Below are experts of layer 7 (counted from 0) of a mixture-of-experts language model. Rows are named gate (a neuron's input weights, with its number), up (a neuron's input weights, with its number) and show model dimensions 192-239. Each number is 128 + 32 x the weight over its row's rms, rounded and kept within 0 to 255.
Before each expert's rows: a language model's description of what the expert responds to. This comes from a sample of Wikipedia text that the model never trained on.

# expert 3
What it handles: Capital letters and years. Single capital letters and year digit pieces such as 005, 020, 960 in tables and taxonomy lists; also table headers and separators.
gate0 [112 117 136  72 127 194 128 140 132 155 123 137 105 113 182 132 165 177 166 161 146 138 198 146 120 121 127 147 168 109 177 119 150  92 159 114 147 138  93 123 102 126 122 144 143 185  92  96]
up0 [119 139 126 113 140 145 136  84 154 159 189 123 158 137  70 157 109 159 131 207  98 160 139 109 186 164 135 174 152 154  72 115 129  87 127 120 117 136 132 130 129  85 107 148 129 199 122 133]
gate1 [162 105 134 151 145 160 127 131 113 150 108  93 101 119 152 133 135 133 115 125 103 146 101 172  78  87 130 122 192 162 139 176 118 141  61 110 134 109 136 154 113 154  99 142 146 142 163 132]
up1 [173 164 137 108 105 127 171 108 177 191 149  74 129 164 131  34  92 125  87 116 101 115 160 139 143 146  40 174 149 133  91 129 144 130 116 122  95 199 156 144 155 167 108  81  67 131 149 129]
gate2 [147 167 143 122 175 139  95 188 128 150 126 104 121 129 121 128  88 109 114 182 127  94 118 153 120 179 165 117 125 142 132 104 105 121 118 120 133  92 193 102  57  82 154  70 159  72 111  59]
up2 [113 190 123 162 120 136 159  90 126 112 179 109  67 188 148 166 123  76 137 156 136 128 113 155  69  92 110 141  93 153 121 150 150 155 116 163 129 116 108 121 139  72 104 105 113 117 152 170]
gate3 [131 116 106 109 178 122 138 155 109 136  73 130 139  91 108 159 160 195  92 147  97 181 114 128  83 128 164 102 137  58 167 103  99  86 106 157 134 164 153 133 111  14 111  81 152 151 137 166]
up3 [127 182 153 126  89 147 151 115 114  96  75 130  95 126 162 147 116 114 101 188 122 127 167 110 172 119 109 139 127 165  67 110 132 123 111  82 165 124 134 101 129 137 155 121 115 113 103  99]
gate4 [140 144 141 114 130 138 124 142  88  88 114 136 143 200 215  87 144 110 169 131 127 168 150 127 113 141 136 125 131 171 109 148  94 138 108 127 107 136 106 119 176 168 105 103 161  77 156 168]
up4 [122 130 137 189 166  94 109 124  92 116 107 159 106 144 169 130 165 118 113 145 174  49 180 118 139  90 131 132 138 149 115 155 153 164  96 115 115 182 159 150 117 163 155 130 153  42 172 159]

# expert 63
What it handles: Table cell openings. Pipe plus capital letter starting a table cell, country codes (USA, ITA) and starts of place or nationality names such as Indian, Argent.
gate0 [126 172 118 143 156 114  89 105 136 121 130 149 204 121 113 163  90 125 122 164 124 124  88  83 135 130 119 127  77 135  86 137 160 142 120 153  74 110 178 123 147 192 117 100 148 128 129 134]
up0 [102 152 140 172 121 121  86 137 192 154  86 126 130 136  86  66 121  72  97 137 160 141  77 134 140 167 119 146 113 167 126 135 105 108 109 165 141 112  84  86  85 129 169 150 122 144 124 157]
gate1 [ 67 162 158 120 155  95 124 204 101  76 123 108 122 143 132 100 128 166 128 140 120 115 109 131 117 127 136  78 166  86 146 154 113 152  96 199 125 124  59 124 141 166  85  80 116  93 169 118]
up1 [129 102  84 143 140 186 218 129 117 116 101  90  89  92 144 109  60  79 117  84 134 107  83 100 112  62 157 129 156 160 149  91  77 151 129 109 159 108 159 163 125 139 127 123 121 192 121 140]
gate2 [144 166 165  90 164 106 146 152  78 168 123 151 171 124 130 159 106 140  46  95 116  86 147 147 131  97 152 103  96 126 132 157 139 157 103 111  97 130 141 122 144 131 132 115 117 159 162 155]
up2 [144 100 126 121  55 110 123 148 122 145 106 145 117 127 162 165 153 112 189 132 101 159 166 135 139 152 148 195 127 100 187 136 148 106  93 116 108 146 125  94 135 137 122 138  96  85 221 127]
gate3 [ 82 145  72 135 137 176  86 143 109 194 188 156  97 161 119 121  89 154 129 135 101 127 122 134 100 124 101  84  84 116 127 127 130 146 118 141 155  89  95 194 116  97 108 122 179 112 143 136]
up3 [113 131 116 149  82 149 164 101 104 143 113 136  87 138  99 137 143 167 154 118 153 103  88 101 100 124  92 113 129 159 115 158 141  65 115  64 187  71 139 118  94  86 195 130 119  89 120 117]
gate4 [125 160  88 177 127 160  63  63 175 137  85  50 114 101 114 122 125  84 151 118 136 117  77 113 143  85  65 115 129  88 129 107 163 132 137 141 145 139 173 160 115  96 124 111 124  69 154 133]
up4 [136 115 144 149  86  46 181  67 130 120 108 191 138 103 115 132 127 133 124 140 183 150 178  70  90  93 156  98 105 113 134 142 135  99  87 116 171 178 114  98 106 156 156 165 177 123 127 132]

# expert 13
What it handles: Name-forming modifiers. Words in institution, award and program names such as Public, Best, Notable, Applied, Digital, plus verbs like collect, invest, offer.
gate6 [123 109  98 139 133 129 135 122 156 107 130 182 140  77 134 147  96 129  62 162 110 142 159 136 129 137 174 121  86 157  95 174  46 121 166  89 190  87 179 186 180 100  74 113 155 151 123 135]
up6 [143 112 185 129 135 144 137  97 113 105 182 127  89 135 160 105 115 137 101 176 184 110  62 150 111  91 136 172 122 155 116 143 162 158 155 121 100 141 121 124 161 139 140 162 152 154  84 131]
gate7 [160 151 190 133 144 120 113 137 116 162 140  96  73 136 101  93 125 149 138  96 169 186  92 142  67 145 184 153 129 141 130 145 129 147 149 131 164 128 124 154 134 160  92 116 147 116 113 163]
up7 [134 136 120  88 112 144 116  94 186  46 159 138 164 161 117 109 124 138 176 106  85 151 163 121  95 145  65 113  85 175 118  93 110  97 107 145 135 100 167  94  98  60 138 143 127 114 147 132]
gate8 [160 101 125 128 157  93 189 127  99 153  74  71 130 179  67  98 175  77  67  99 134  94  91 132 122  86 111 157 122 123 103 101 156 149 131 132 108  85  86 143 102 118 171  55 161 154 131 142]
up8 [139 165 152 169  99 135 152 144 115 147  43 162 175 177 133 130  88 103 123  98 114 135 108 101  94 133 148 103 170  93 152 107 162 105 107 117  91  93 133 106 212 117 144 156 105  97 121 146]
gate9 [101 101 114 148 161 136  87  96 123 129 105 134 126  69 124  60 141 131 118  82 174 209 125  51 175  97 106 165 123  93  80 122 100 158 129 132  76  76 143 118 123 133  71 108 152 114 147 165]
up9 [167 131 151 165 169 111 100 115 117 126 132 135 120 149 178 122  79  79 164 181 148 110 135  97  46  90  73 133 125 149  41 165 178 130 120 106 188 161 117  84 116 154 136  59 117 160 185 141]
gate10 [116 109 110 105 120 112 184 109  56 154  90 182 108 147 121 113 122  81  97  76 125 139  92 100 123  90 165  79 117 148 131 177  89  98 130 146 140  76  66 156 113 166 114 125 122 128 128 129]
up10 [ 76 130 128 147 119 148 105 161 122 142 165 120  92 175 108 150 136 132 130 119 156  88 123 119 104 123 170 136 111 110 110  92  80  45 117 171 143  43  71 102 103 116 127 122 166 110 156  91]

# expert 39
What it handles: Plural nouns and suffixes. Word-ending suffixes and plural nouns, such as -ions, -ments, -ness, buildings, areas, and the verbs was and were, before of or to.
gate0 [136 156 107 157 116 106  85 171  74 161 110  88 126 118 105 108 164 139  48 161 120 119  94 130 148  92  88 107  94 116 176 114 130 156 104 142 136 152  84 182  77 118 132 125 135  93 136 157]
up0 [152 171 115 193  92 107 121 165  72  92 127 143 121 139  70 127 115 136 126 146 132 165 159 183 165 124 175  67 146 145 132 131 126 137 171 109  92  51 136 116 146 103 163 104 142  77  96 114]
gate1 [131 106 186  83 177 143  93 162 136 143  99 176 173 121 156 141 178 120  96 211 126  99 168 105  43 131 120 122 151 106 102 155 165 125 124 116 162  95  76 161 165 122 152  87 140 113 107  69]
up1 [146  73  90 127 141  90 111 153  96 163 120 162 103 114 143 115 104 131 128 124 151 126 112 138 102 151 124  91 130 160 113 164  98 125 164 113  98 147 161 123 169  66  95  70 119 150 165 186]
gate2 [ 95 144 159 149 173 197 108  83 123  70  98 187 155 124 151 114 117 158 125 125  77 103 142 167 152 114 115 143 113 148 128 145 112 130 183 117  73 169 123 136 137 145 156 118  90 127  91  88]
up2 [142 144 142 154 140 113  95 111 127  65 176 128 169  94 154 109  92 119 121 183 130 150 120 153 138 188 150 180 160 166  97 155 142 174 116 114 159 166 144  98 144 131 174 146 174 146 124 109]
gate3 [126 116 162 133 111 160 179 111 113 119 147 151 129  93 140  93 146  85 148 155 135  61 174 134 123 139 185  78 123  84  92 134 101 188 146  85 121 121 185 176 143  91  82 118 144 148 125 142]
up3 [144 147 179  84 150 142 153  83  94 152 198  60 139 142 135 154 104  99 132  77 110 130 123 173  96 125 172 144 103 135 134 134 170  92 129 162 161 133 166 161 159 100 134 125 101 110  53 113]
gate4 [151 126 154 122 142 144  95 130 107 152 162 139 112 131 170  98  98  78 133 105  94 172 121 137  85 102  75 142  86  70 120 153 115 116 163  67 114 167  75 173  93  71 157 145 141 149 127 184]
up4 [100 111 124 115 160  77 121 132 164 117 124 127 147 165  74  91 108 174 163 116 125 181 101 151 128 107 135  67 171 127 114 121 141 143 174 157  83 116 122  59 140 206 130  99 118 119 139 110]

# expert 53
What it handles: Word-initial letters. The first one or two letters of a word after a space, such as s, p, b, sh, sp, often starting an uncommon word.
gate0 [122  98 112 135 152 125 138 115 175 110 148 115 165 194 180  93 107 150 130  85 152  58 150 135 119 151 112  96 110 149 185 125 116 124 118 167 130 148 141 150 135 156 130 161  45 112 160 125]
up0 [138 118 111 138  85 124 164 166 110 127 123 145 119 128 144 105 128 179 149 170 140 174 183 163 148 128 158 174 177 123 194 201 169 153 109 150 124 167 165 187 129 104 156  97  98 101 158 125]
gate1 [140 130 122 123 124 104 115 126  88 163 102 128 142 112 147 136 137 243 165  99  89 171  95 156  90 122  92 123 134 141 154 125 108 115 150 184  83 135 207 149 153 121  98 113 135 106 122 110]
up1 [101 142 107 109 138 111 172 113 141 110 131 120 148 151  95 126 130 226  88 113 109 175 122  50 108 158 123 187 137 170 141 146 173  62 127 108 133 146 121  72 168 127 130 109 150 186  66 125]
gate2 [169 141 151  79 172 191 105 111 124 190 143 102 161 151 127 135 133 107 126 123 169  50 157 120  87 186  65  93 179 156  84 139 119 116 121 173 120 121 112 166 140 102 171 122 116 124 116  77]
up2 [139 130 172 167 153 118 130 162 118 140 143 116 108 134 145 128 126 106 135 123 113 116 179 115  85 126 113 139 144 201  83 116 150 125 103 127 118 140 147 128 194  85 158 202 125 151  98 101]
gate3 [153 156  92 186 103 182 124 139 125 124 106 101 148 100 103 145 161 130 118 108 112 184  88  63 170 135 151 113 124 147 136  91 108 129 168 160  94  94 145  87 154 111  96 147 156 134 170 179]
up3 [164 132 103 116 164 172 108  79  98 173 121  93  81 157 130 169 111 125  73  72 160 122  68 116  88 173 140 158 127 110 128 129 114  17 124 168  87 150 132  72 144 139 106  78 117 130 140  97]
gate4 [151 134 123 146 109 171 126 171 151 161 135  80  63 132 121  97 128 149 145 133 111 172  94 183 121 157 165 128 181 124 125  68 143 126 159 109 117 175 178 191 131 102  66 140 146  62 110 133]
up4 [143 103  84 103 117 181 110  99  64 144 140 163 171  91 171  54 106  85  96 133  78 187 129 151 137 186  94 129  89 140  97  86 159 101 107 173 142 133 116 181 146 139 157 105 146 167 100 166]

# expert 33
What it handles: Media and citation terms. Words for works and their parts, such as album, song, episode, version, Volume, Part, plus separators before dates and numbers in tables.
gate0 [143 106  85 121 132 129 116  94 125 188 132 140  99 124 169 131  97  62 124 163 132 135 181 112 157 106  88 136 205 128 137 136 135 130 162 149  68 142 143 121 126  95 131 185 169 117 104 120]
up0 [150  65 142 111  97 109 157 170  51 151 146 121 131 150 114  80 128 159 120 133 147 136 169 203 169 147 139 150 121  96  87  90 113 145 125 151 139 196 113 156 152  90 176 102 127 120 101 106]
gate1 [170  72 131 140 123 120 136 146 141 105 158 101 156 121 121  69  92 118 134 157 116 128  98 137 141  91 179 160  86 174 110 136 110 132 182 124 118  68 108 185 103 141 145 153 127 126 151 154]
up1 [185 144 126 150 149 151 157 119 113 148  95 110 153  64  93 108 172  90 182 113 107 170 153 178 141 135 156 155 113  87 162 142 178  63 124 109 158 177 162 155 108 141  93 161 100  82 120 141]
gate2 [170  68 153 115 178 147 134 138 115 146  53 128 136 113 179 127 107 109 133 113  91 131 152  79 103 115 125 114 149 111  95 157 123  76 150  99 164 139 130 113 130 169  97 130 125 146 135 135]
up2 [ 96 137 139 124 137  93 171 146 168  93 107 157 120 101 122 124  75 129  82 155 171  99 176  93 122 135  89 143 118 178 157 136 152  94 117 137 129  85 148 131 103 116 110 141 143 159 176 137]
gate3 [101 121 164 105 133 140 149 153 140 129 134 182 156 132 134 144 137 170 162 124 143 116 140  76 110 142 126 136 133 161  87 107 133 142 168 126  95  92 106 151 125 115 102 172 139 107 100 203]
up3 [121 162 136  95 107 137 139 148 139 128 109 115 180 206 108 125 160 138 128 104 174 108  76 114 144 167 152  57 156 114 130 155  96 168 148 109 131 130 111 165 142  50 146 110 135 157  74 125]
gate4 [180 131 107 163 149 164  71  99 121 150 137 147 154  90  90 152 110 133  79 178  97 144 107 125  87 134 103 114 191 132 113  87 123 116  73 120 149 113 154 105 170  68  85  88 130 134  93 157]
up4 [125 143 105 141 105 115 121 132 146 135 142  99  97  98 137 134 109  95  51  84 110 128 148  72 150 125 134  66  95  83 135  95 130 164 101 125 156 130 108 147 108  91 155 150 132 153 115 135]

# expert 21
What it handles: Past participles, verbs, digits. Verbs and participles after was or were, such as released, played, made, named, and the leading digit 1 of years.
gate6 [ 62  64  90 148 114 144  82 152 147 169  64 142 163 112 123 166 154 116 135 171 165 169 130 123 145 160 121 114  62 163 119  61 128 149 157 122 170 156 155 138 176 180 144 114 140 116 166 129]
up6 [105 158 165 130  91 150  84 132 133  75  82 198 166 147 131 145  94 116 146 117 135 128 126 155 100 148 128 125 107 178  68 204 172 127 124 121 164 134 188  77 160 117 148 109 122 112  86 129]
gate7 [160  75  88 111 170 123 149 172 105 126 103 199 188  51 153 137 143  69  79 169 166 135 160 194 112 109 100 156 191 189  96 140 133 125 100  71 112 139 159 152 107 116 163  96 123 150 151 148]
up7 [114 135 158  78  60 128 103  70 179 160  98  78 125  89 164 144 126  67 134 116 139 144 122  74  68  95 134 160  89 126 104 163  71 178 114 109 128 157 140 150 112 154  73 111  75 123  98  70]
gate8 [156 152  81 178 155 102 103 164  90 129 104 120 123  75 131 128 148 130  87 143  62 186 143 149  97 107 157 135 157 144 143 179 130  85 204 129 131  96 116 158  98 127 115 134 160 119 102 115]
up8 [102 169 139 126 134  67 117  88 106 113 135 168 136 155  70 108 105  87 168 182  85 148 128  64 108 121 132  81 159 125  81 193 165 171 182 136 146 156 188 164 147  84 131 170 128 127 152  73]
gate9 [131 149 150 157  54  73 131 143 185  91 117 105 114 124 116 131 161 114 116 155 158 116  60 132 133  86 110 123 117 194 116 163 135 131 198 114 101 171 102 136 115 124 125 109 120 134 108 150]
up9 [114 113 125 124 123 158  81 135  98  78 148  85  93 159  99 133 117 138   8  94 180 148  79 122 135  92 123 129 117 109 144 159  68 142 118 133 103  81 139 152 142 119 143  64 184 109  47 127]
gate10 [125 128 100 183  95 113  73 152 109  84 121 169 120 136 113 150 103 177 132 165 164  83 134  91 132 138  93 117  93 137 131 119 131 189 106 127 105 113 143 140 189 145  95 200 189 110  97  97]
up10 [155 148  63 139 120  87 107 155 144 140 158 145 129 157 151 131  94 133 107 111 190 153 117 101 119 123 143 100 136 162 120 103  76 151  81 208 138 115 175 137 130 163 117 115 161 152  90 168]

# expert 37
What it handles: Titles in discography lists. Table pipes and first words of quoted album, song, film and show titles in discography or filmography lists, such as "The", My, Seven.
gate0 [181 163 117 133 118 145  99 152 180 150 115 131 131 172 184 130  61 120 192 149 113 185 136 107 126 128  97 171 200 126 106 160 144  91 208  84 186 123 157 113 176 133 144  76 116 108  80 154]
up0 [117 187 157 156 130 176 148 126 204 115 108 177 133 139 154 130 134 151 115 181 170 102  73 131 117 143 159 123 161 158 104 118  96 124 104 165 141 131 112 139 134 107 106 103  89 158 106 155]
gate1 [110 128  92  71 184 107 160 109 126 204 157 139 187  94 159  98 124 184 229 155 127 171 155 117 129 174 101 101 133 137 118 132 200 143 154 127 121 162  99 135 169 148 105 112  95  82  94 139]
up1 [120 138 123  88 146 123 120 172  82 175 152 155  64  88 117 158 164 103 111 181 127 114 192 147 208  91  82  95  96 116  91 130 144 157 163 117 117 115 116 151 186  74 132  50 179  76 109 118]
gate2 [176 115 116 134 160 161 132 173 125 116  89  78 125 152 163 101 104 173 155 142 159 115 149 135  81 134 166  79 114 149  93  74 132 162 126  90 144 154  79 149 182 158 113 124 148  98 131 104]
up2 [101 161 131 147 113 172 141 136  83 112 147  70 172  89 128 127 128 118 137 136 126 110 105  86  88 128 150  82 172  71  88  99 129 120 111  52  93 155 147  97 118 151 177 146 100 182 162  98]
gate3 [166 118 132 163 150 182 139 137 112 182  37 100  56  91 109  82 132 135 165 105 173 126 152 157 109  86 147 159 131 140 103 142  89  97 126 154  95 104 120 170 134 159 115  56 135 152 129 156]
up3 [101 102 122 133 180  88  84 122 147 144  71 123 141  96 125 119 114 146 132 113 116 115 133 114 113 182  99 110 110  98  88 154 171 128  95  96 121 114 156 122  79 131 107  94 130  80  64 146]
gate4 [102 131 117 140 182 160 128 151 100 177 151 117 144 100 104  98 134 132 145  91 117 150 116 142 107  37 137  64 200 112 170  99 117 127 121  96 108 121 100  88  88  66 104 134 138 181 169 110]
up4 [167 100 149 115 115 143 141 103  94 100 108 113 124 152  82  73 165 180  86 143  85  91 112 142 144 140 176 144  77 221 149 128 205 112  64 126  82 132  77 130 110 149  98 144 155  94 136 101]

# expert 62
What it handles: Personal names and surnames. Common first names and surname pieces in person names, such as John, Thomas, Smith, and Small-wood.
gate0 [153 154 126  66 140 103 167 134 119 114 167 136 131 143 161  86 140 116  96 175 135 142 102  95 135 128 144 120  95 139 135 121 112 112 129 172  98 127 119 137 164 218 129  89  76 125 154 108]
up0 [ 69 127 121 156 148 147 118 103 140 156  67 138  74 163 159 112 185 139 100  93  99 114 143 160 155 225 151 132 185 163 147 185 129 160 135  90 145 140 126 112 140  75 158 122 110 139 150 208]
gate1 [120 147  84 112 128  85  90  93  99 153 131  91 153 169 122 160 166 134 114 115  90 119 179  79 139 164 108 143 134 147 117 118 156 108 116 157 129 106 124 167 153  68 139 136  96  82 143  52]
up1 [121 113 143  28 127  77  87 181  75 153 152 147 146 167 161 205 144  91 111 124 119 112 150 168  93  93 170 176 132 120  58  87 109 213 157  90 134 138 117 135 135 116 148 178 102 168  85 105]
gate2 [135 129 124 189 134 157  98 129 140 129 148 109 116 121 108 114 118 176  99 100 153 116  92 131 163 162 160 110 152  86 147 105 147 124 142 101 138 157 174 102 120 116 171 119  69 113 121 124]
up2 [158 133 176 177 142 147  92 127 141 135 153 144 159 147 212  39 176 104 110 163 142  85 113 200 105 157 104 100 145  94 140 166 138 185 103 111 137 188  54 171 118  59  84 168 147 144 107 140]
gate3 [100 110 119 191 127 154 171 131 138  80 122 139 152  97 120 105 147  92 114  92 109 110 157  96 130 139 188  86 125 143 128 117 143 113 144 155 131  72 167  95 104 155 139  59 147 185 133 135]
up3 [150  27 115 161  90 115 122 158 151 111 135 155 155 111 121 185 139 131 170 184 135 139 168 163 108  60 106  89 150 166 197 108  91  95 135 141 141  84 117 168 102 147  78 141 147 167 114 164]
gate4 [ 90 141 144  99 121 190 132 113 143 146 150 156 196 193 106 118  52 131 123 136  88 110 157 141 167  75 134 106  89 208 163 109 161 116 140 124  91  92 188 138 118 139  59 107 130  81  84 121]
up4 [122 123  96 123 151 155 122 111 135 108 172 124 114  86  90 180  97 173 131 127  87 153  77 103 105 129  92 124 106 121 149 143 153 121  97  55 177 118 133 158 137 115 114  39 118 133 132 105]

# expert 51
What it handles: Mid-word fragments in names. Short middle pieces of words and proper names, such as ill, ow, agon, asc, often in song titles and album tables.
gate0 [132 101 149 131 188 118  88  64 156  61 115  88 111 125  81 145  88 181 109 110  90  85 141  85 126 138 163 140  80 114 153 124 139  68 100 162 178 140 119 127 118  58 147 124 119  99 121  64]
up0 [ 66  90 159  93 106 127 154 136 196 154 153 133 115 101 117 132  91 141 120 142 158 113 101 125 103 155 158 189 103 174 151 169  89 119 128 127 127  96 120 155 155 124 140 123 101  91  92  98]
gate1 [111  83 114 118 104  95 149  81 115 144 143 100 143 112 153  36 155 123 137 115 145 152 114  94 202 136  51 113  79  86 135 131  88 148  97 190 150 151  80 141 142 117 189 157 120 149  85 107]
up1 [141 174 156  90 157  68 118  91 152  92 117 163 121 101 113  99 166 141  62 170 156  93 140 174 146 135 175 114 142 150 112 122  72 100  98  71 120 156 149 146 126 144 158 182  81  80 113  94]
gate2 [126 126 160 106 141 147 110 134 147 136 125 150 140 112  60 161  96  91 120 210 115 110 190 101 107 120 117 145 186 161 127 198 136  78 135 171 125  93  90 152 162 148 125 104  81  94 134  46]
up2 [130 167  87 158  55 114  75  97 134 142 101 129  98  89 127 130  80 164  93 142 185 196 130 109 166 122 150 100 136 120 158 111 128 171  98 154 155 128 114 104 130 116  82 138 100 113 106 198]
gate3 [156 128  58 137  70 118  98  69 169 134 172 154 131  77  73 134 122 160 153 122  82 122 111 141 129 163 142 170 120 176 171  99 129  99 123  97 160 136 133  89 115 217 179 122 157 120 118 149]
up3 [140 120  78 136  59 193 139 128 188 161 168 169 116  52  99 127 124 168 192 157 134 157 146  82 125 125 149  67 130  87 123 122 178 164  48 119 163 153 154 155 122 100 143 184 132 145 135 117]
gate4 [ 94 161 124 131 112 107 145  92 124  92 158 166 134  67 121 125 134 128 193 112 131 119  84 123 137 123 100 112 116 101  98 150  72 127 168  96 159 130 165 139 200 132 150 121  76  80  77 132]
up4 [164 180 126 114 170 147 160 165  87  82 188 104 137 129  94 106 122 145 125 168 134 169 122 120 110 180 135 142 126 141 184 102 142 103 127  86 165 140 147  98 119  89 144 159 175 107 121 164]

# expert 36
What it handles: Name-opening capital pieces. Capitalized opening pieces of names after of, by or a table bar, such as El(apidae), Ol(t), Kol(ubara), He, St.
gate0 [126 126 179 120 173  98 134 178 122 114 115  97 167 120 143 139 187 145 122 139 129 132 110 154 115  63  63 113  58 125 146 137 146 114  63 160 119 101 112 138 139 100 120 156 122 119 113 115]
up0 [164 158 161 131 158 142 105  70 144 125 165 151 127 116 130 122 129 120 173 165 123 120  88 175 145 133  74 155 103  74 140 119 165  84 143 129 144  55 150 115 158  96 130 132 139 101 146  96]
gate1 [195 126 102 168 114  53 132 103 141 122  88  54 156 101 120 218 162 130 109 110 111 142 166  63 145 140 150 159 126 128  97 105 175 127 134 155 111 158 159 130  95 145 192 157 131 124 178 124]
up1 [158 148 112 133 116 173 105 146 137 138 164 106 130 152 192  89 104  48 137 115 122 127 131 140 136 143 132  99 169 153 170 188  99 122  81  82 135 103 143 150 148 145 150 189 115 122 173 177]
gate2 [126 132  72 138 197 182  72 135  95 168 113 153 128 122  98  69  88 131 106 173 143 125 135 135 125 106  60 123 184 136 116  99 142 127 136 144 139 147 114  27 140 120 137 157 114 141 127 151]
up2 [139 145  93 168 165 148 162 141 135  63 112 102 100  97 130 105 118  79 143 167 103 160 137 161 163 130  98 163 155  92  82 175  96 114  80 161 123 126 100  89 119 156  84  83 133 147  88  68]
gate3 [179  34 114 136 172 144 105 111 148 114 134 101 135 118  97 121 150 179 147 142 121  67 189 114 160 101  70 118  67 134 142 135 109  90 200 199 131 144  97 154 183  89  80 164 163 118 152  69]
up3 [129 141 183 126 163 120 112 167 116 113 102 153 114 123 118  82  93 160 102  75 119 146 153 139  99 121 164 107 156  90 136 167 176 145 155 192 108  80  44 156 138 135 126 110 148 112 113  87]
gate4 [143 129 130 165 145 156  81  70 125 124 149 129 203 137  88 124 149 174  80 183 155 119 115  97 124  73 105  84 116 117 128 114 120 152 154 138 108 124 149 118 122 117 155 166 163 114  35 121]
up4 [158 124 187 111 194 183 117 125 175 148 152 127 100 130 112  95 132 149  91 148 130  93 153  55 166 131 115 180 147 128 104 116 168 131 150 119 100 126 104  90 188  71  78 114 140  71  98 109]

# expert 32
What it handles: Capitalized word starts. Capital-letter word beginnings after a space, comma, pipe or list dash, as in K, V, D, with numbers in tables.
gate0 [123 128 148  84  76 131 123 156  89  71 131 117 183 116  74 175 130  81  95 101 158 153 140 111  85 131 105  61 192 120 155 134 109 139  54 172 138 173 163 126 150  96 156 116 111  90  76 138]
up0 [166 168 124 131 146 119 131 147  50 170 148  87 106 156 122 125  72  99 104 185 116 174 124 114 168  92 121 171 122 193 125 150 151 139 133 108 125 128  90 118 110 118 110 128 179 112 112 133]
gate1 [ 89 129 115 112 166 114  80 168 197 132 116 183 114 127 122 159  99  98 180  75 126  74  99 118 135 106 114 169 153 158 118 146  37 175 141 107 133 111 151 183  85 132 132 105 114  95 106 150]
up1 [150 137 108 143 144 129 196  80 114 123 143 115 144 118  96 153 154 144 109 181 134 161 191 124 150 113 132 151 132 166 126 114 131 126 103 144 120 142 109 130 136 141 191 147 113 151  97 128]
gate2 [187 144 100 112  99 106 162  98 134 109 145  77 134 132 159 139 159 151  56  75 105 138 132 170 118 100  82 174 155 112 107 156 101 120 110  93 112  90 160  79  87 142 131 163  95 161 152  70]
up2 [150 160  83 114 121 172 159 126 116 184 124  98 110 188 111 170 153 123  70  85 128 165  67 133 115 150 140 178 194 136  96 139 142  93 102 125  87 135  94  78 168  65 113 161 110 163 149  98]
gate3 [126 101  88  98  69 163 162 142 129  99 171 131 153 122 137 135 138 146 120  79 125 168 101 192 128  89 108 128 128 179 126 141 167 119 114 145 135 146 153 148 115  99 103 137  85 146 115 176]
up3 [149 108 123 155 104 126  19 123 131  53 103 170 137 122 143 160 171 176 147 153  86 125  99 141 128 144 137  79 182 132 109 124 187 162  93 127 159 108 135 153  81  78 160 146 179 111 137 120]
gate4 [109  69 166 144  72 107 228 140 136 138 125  80 150  94 104 140 147 171 142 145 127 128 147 129 197  96 138 142 116 122 182 106 179 141 122 133 139 130 136 107 147 105 110 104 117 189  94 154]
up4 [116 136 155 157 218 169 147 134 115 128 112 144 133 104 136  83 142 137 154 118 100 159  20 100  92  96 135  99  95 144 104 116 155 157 133  78 181  99 106 152  92 177 122 117 142  74 143 156]